Experts of a small language model: 4970 steps.
Below are experts of layer 2 (counted from 0) of a mixture-of-experts language model. Rows are named router (the router's row for the expert), gate (a neuron's input weights, with its number), up (a neuron's input weights, with its number) and show model dimensions 64-95. Each number is 128 + 24 x the weight over its row's rms, rounded and kept within 0 to 255.
After each expert's rows: a language model's description of what the expert responds to. This comes from a sample of Wikipedia text that the model never trained on.

# expert 16
router [121 116 125 112 109 104 140 209 143 146 103 102 167 109 124 140 112 140  90 134 112  92 141 135 104 131 111 119 133  99 225 151]
gate0 [119 103 134 124 119 112 154 170 141 123 143 134 128 147  84 160  97 124 172 114 136 127 106 137 147 151 122 105 139  55 176 104]
up0 [145 153 158 119 119 131 139 125 168 102 130 132 117 117 113 156 120 105  90 104  97 150 159 134 168 173 108 106 112 133 115 119]
gate1 [ 89 166 145 149 155 113 133 132 127 164  93 123  91 171 123 119 149 132 140 114 122 120 127 153 140 126 125 167 163 145 116 160]
up1 [131 131 145 121 118 149 103 131 151 109 115 159 127 144 148 123 134  86  86 155 138 124 108 121  92 104 127 122 121 117 121 112]
gate2 [153 104 150 125 119 117 157 143 163 121 130 147 141 143 109 118 155 107 147 108  89 148 106 130 139 161 124  95 144 128 133  94]
up2 [138 172 112 124 125 113 125 114  95 132 121 146 130  95 119 105 121 166 111  91 151 122 131 148 100  98 138 105 129 117 138 106]
Description: Clause-opening connectives. Commas after "and" or "but" that open an interrupting clause, and subordinators such as although, though, whether, such, like.

# expert 6
router [155 139  98 123 104  99 134 128 108 168 123 113 104 146 133  94  98 134 155 189  89 114  87 100 190 179 173 132 129 112 133 145]
gate0 [111 121 145  64 101 129 162 183 133  85 138 126  91 155 163 121 102  97 156 126 153 153 138 139 158  98 143 118 170 172 113 125]
up0 [138 100  99 129  82 102 163 145 150  83 156 107  90 129  93 139 106 108 122 120 121 105 164 168 140 135 122 152 126 139 155 146]
gate1 [151 136 102 137 143 123 136 131 163 115 162 148 106 116 120 146 140 134 117 158 133 135 150 139 143 109 127  92 136 135 164 137]
up1 [137 127 112 118 100 140 126 105 124 152  95 149 134 136 117 128 140 139 132  92 118 140 113  99 139 121 137 145 149 136 120 120]
gate2 [187 144 137 143  95 112 100 144 112 158 121 112  98  93 160 137  81 122  98 130  97 121 141 113 116 146 141 156 126 138 119 127]
up2 [113 128 102 156 123 122 145 146 131 144 153 102 119  91 163 115  97 115 136 100 140 111 123 127 126 115  92 138 113 131 149 113]
Description: Mid-word fragments, pronouns. Word-internal pieces such as pl in dumplings or eggplants, plus possessive and subject pronouns like he, his, its, their.

# expert 13
router [144 141 124 140 130 102 108 126 136 143 153 155 159 111 129 137 145  82 110 161 163 159 119 103 162 160 133 138  90 143 127 115]
gate0 [137  95 142 125  81 136  76 128 151  90 130 176 131 127 134 121  98 126 119 148 160 160  93 168 118 126 152 139 147 143  96 117]
up0 [119 127 106 152 119 109 112 150 133 122 156  92 127 116 127 166 175 105 140 139 162 152 132 130 142 120  86 150 127 160 110 140]
gate1 [155  82 130 145 135 137 159 114 119  97 132 146 152 119  90 132 157 103 140 100 135  73 179 148 155 131 160 152 150 145 136 140]
up1 [160 114  96 112  96 125 142 123  72 129 107 136 102  95 125 143 130 138 127 131 175 136 129 124 151 139 130 109 103 147 150 128]
gate2 [154 154 138 142 172 129 121 118 119 126 176 112 136 162 148 155  83 109 143 154 164 118 155 140 137 124 169 130 127 149  76 158]
up2 [127  97  86  95 133  91 120 135 142 109 149 145  99 123 110 102 124 119 134  89 116  89 121 130 145 141 132  91 152 165 134 152]
Description: Both/each and table cells. The words both and each introducing paired descriptions, and pipe separators and zeros in football squad and statistics tables.

# expert 21
router [150 116 111 138 108 127 140 131 180 118 170 121 154 131 143 104 153 149 179 136 169 143 112 123 153  99 118 117 130 104 191 103]
gate0 [129 115 129 161 137 140 111 163 161 157 147 135 163 169  79 115  95 147 131 131  87 155 168 112  87 115 159 169 144 101  80 137]
up0 [142 127  82 148 141 156 108 116 110 150 125 150 139 138 137 112 142 140 111 117 136 123 141 135  98  99 129 133 116 171 136 181]
gate1 [ 79 152 103 157 115 106 121 120 170 133 151 123 148 164 136 150 116 160 144 117  92 162 142 142 120 125 171 148 167 129 135 153]
up1 [156 132 158 112 134 155 131 168 163  94 140 117 137 106 113 124 162 118 144 135 138 142 112 110 101 123 118 118 119 103 131 134]
gate2 [138 177 124 131 125  84 117 114 120 198  75 135 160 103 131 110 127 112 132  98 156 116  93 142 103 133 169 169 141 110 108 138]
up2 [124 155 158 140 125 111 126  96 163 137 148 156 153 136 101 111 123 145 102 103 159 133  71 197 101 155 172 193 125 108 149 148]
Description: Time nouns, clitic s. Time and group nouns like year, season, month, team, plus the 's after apostrophes and word-final name pieces.

# expert 30
router [126 106 137 132  97 119 123 138 111  72  82 111 104 158 114 129 135 111 164 125 171 149 123 159  96 131 134  97 147 132 156 170]
gate0 [127 128 111 126 116 115  93 142 148 119 132 122  99 128 117 160 138 118 135 134 153 122 105 133 161 127 101 109 162 159 156 108]
up0 [193 118 174  93  80 154 133 117 121 115 113 141 148 182 135 156 141  98 131 107 120 158 125  95  81 117 117 189 100 127 144 123]
gate1 [144 125  98 131 138 109 175 150 148 107 143 144 131 137 159 138 156 146 139 127 137 159 113 154  93 124 117 143 125 125 163 106]
up1 [116 160  78 130  80 111 136 156 104 133 142 148 104 126 162 145 141 165 119  78 100 165 158 115 104 106 123 125 181 119  97 142]
gate2 [ 85 157 169 128 125 137 183  76 120 111 108 110 135 117 137 140 106 112 118 129 173 149 113 138 151 106 142 113  95 124 143 153]
up2 [ 92 122 135 104 110 155 102 130 124 117 162 162 137 135 131  90 136 155 114 144 113 118 124 161  96 132  95 160 147 110 110  83]
Description: Medal tables, result nouns. Table pipes and cells in medal records (Gold medal – first place), plus nouns like place, medal, result, use, purpose.

# expert 14
router [158 118 114 124 150  89 121 142  78  94 138 127 166 144 123 112  97  92 102 121 135 150 133 154 144  92 111 158  90 134 148 148]
gate0 [101 121 121 104 124 131 134 158 127 110 102 113  98 153 182 156 115 126  74 155 132 120 134 128 163  78 113 130 110  89 106 136]
up0 [110 140 185 162 139 103 165 130 112 136 148 118 116  96 100 163  85 142 153 200 124 151 119 137 170 140 133 154 150 101 159  86]
gate1 [116 128 109 114 122 125 146 147 163 132 140 159 174 106 121 131 145 107 104  98 144  96 162 114 150 126 104 175 124 179 154 144]
up1 [151 112  89 117 155 109 108 115 135 151 116 107 121 142 127 145  68 172 157 159 120 146 156 123 102 145 151 132 130 158 163  91]
gate2 [140 115 172 159 127 122 166 147 138 123 146 142 113 166  78 131  90 127 124 150 121 124 102 170 145 134 129 103 149 131 128  90]
up2 [ 98 101 104 104 142 145 126 120 146 150  87 137 122  91 170 164 118 170 120 195 141 166 111 111 122 157 145  91  93 144 144  99]
Description: Word pieces after capitals. Word pieces right after a capital letter, such as Pr-ag-matist, G-urn-ey, plus Votes headers in election tables.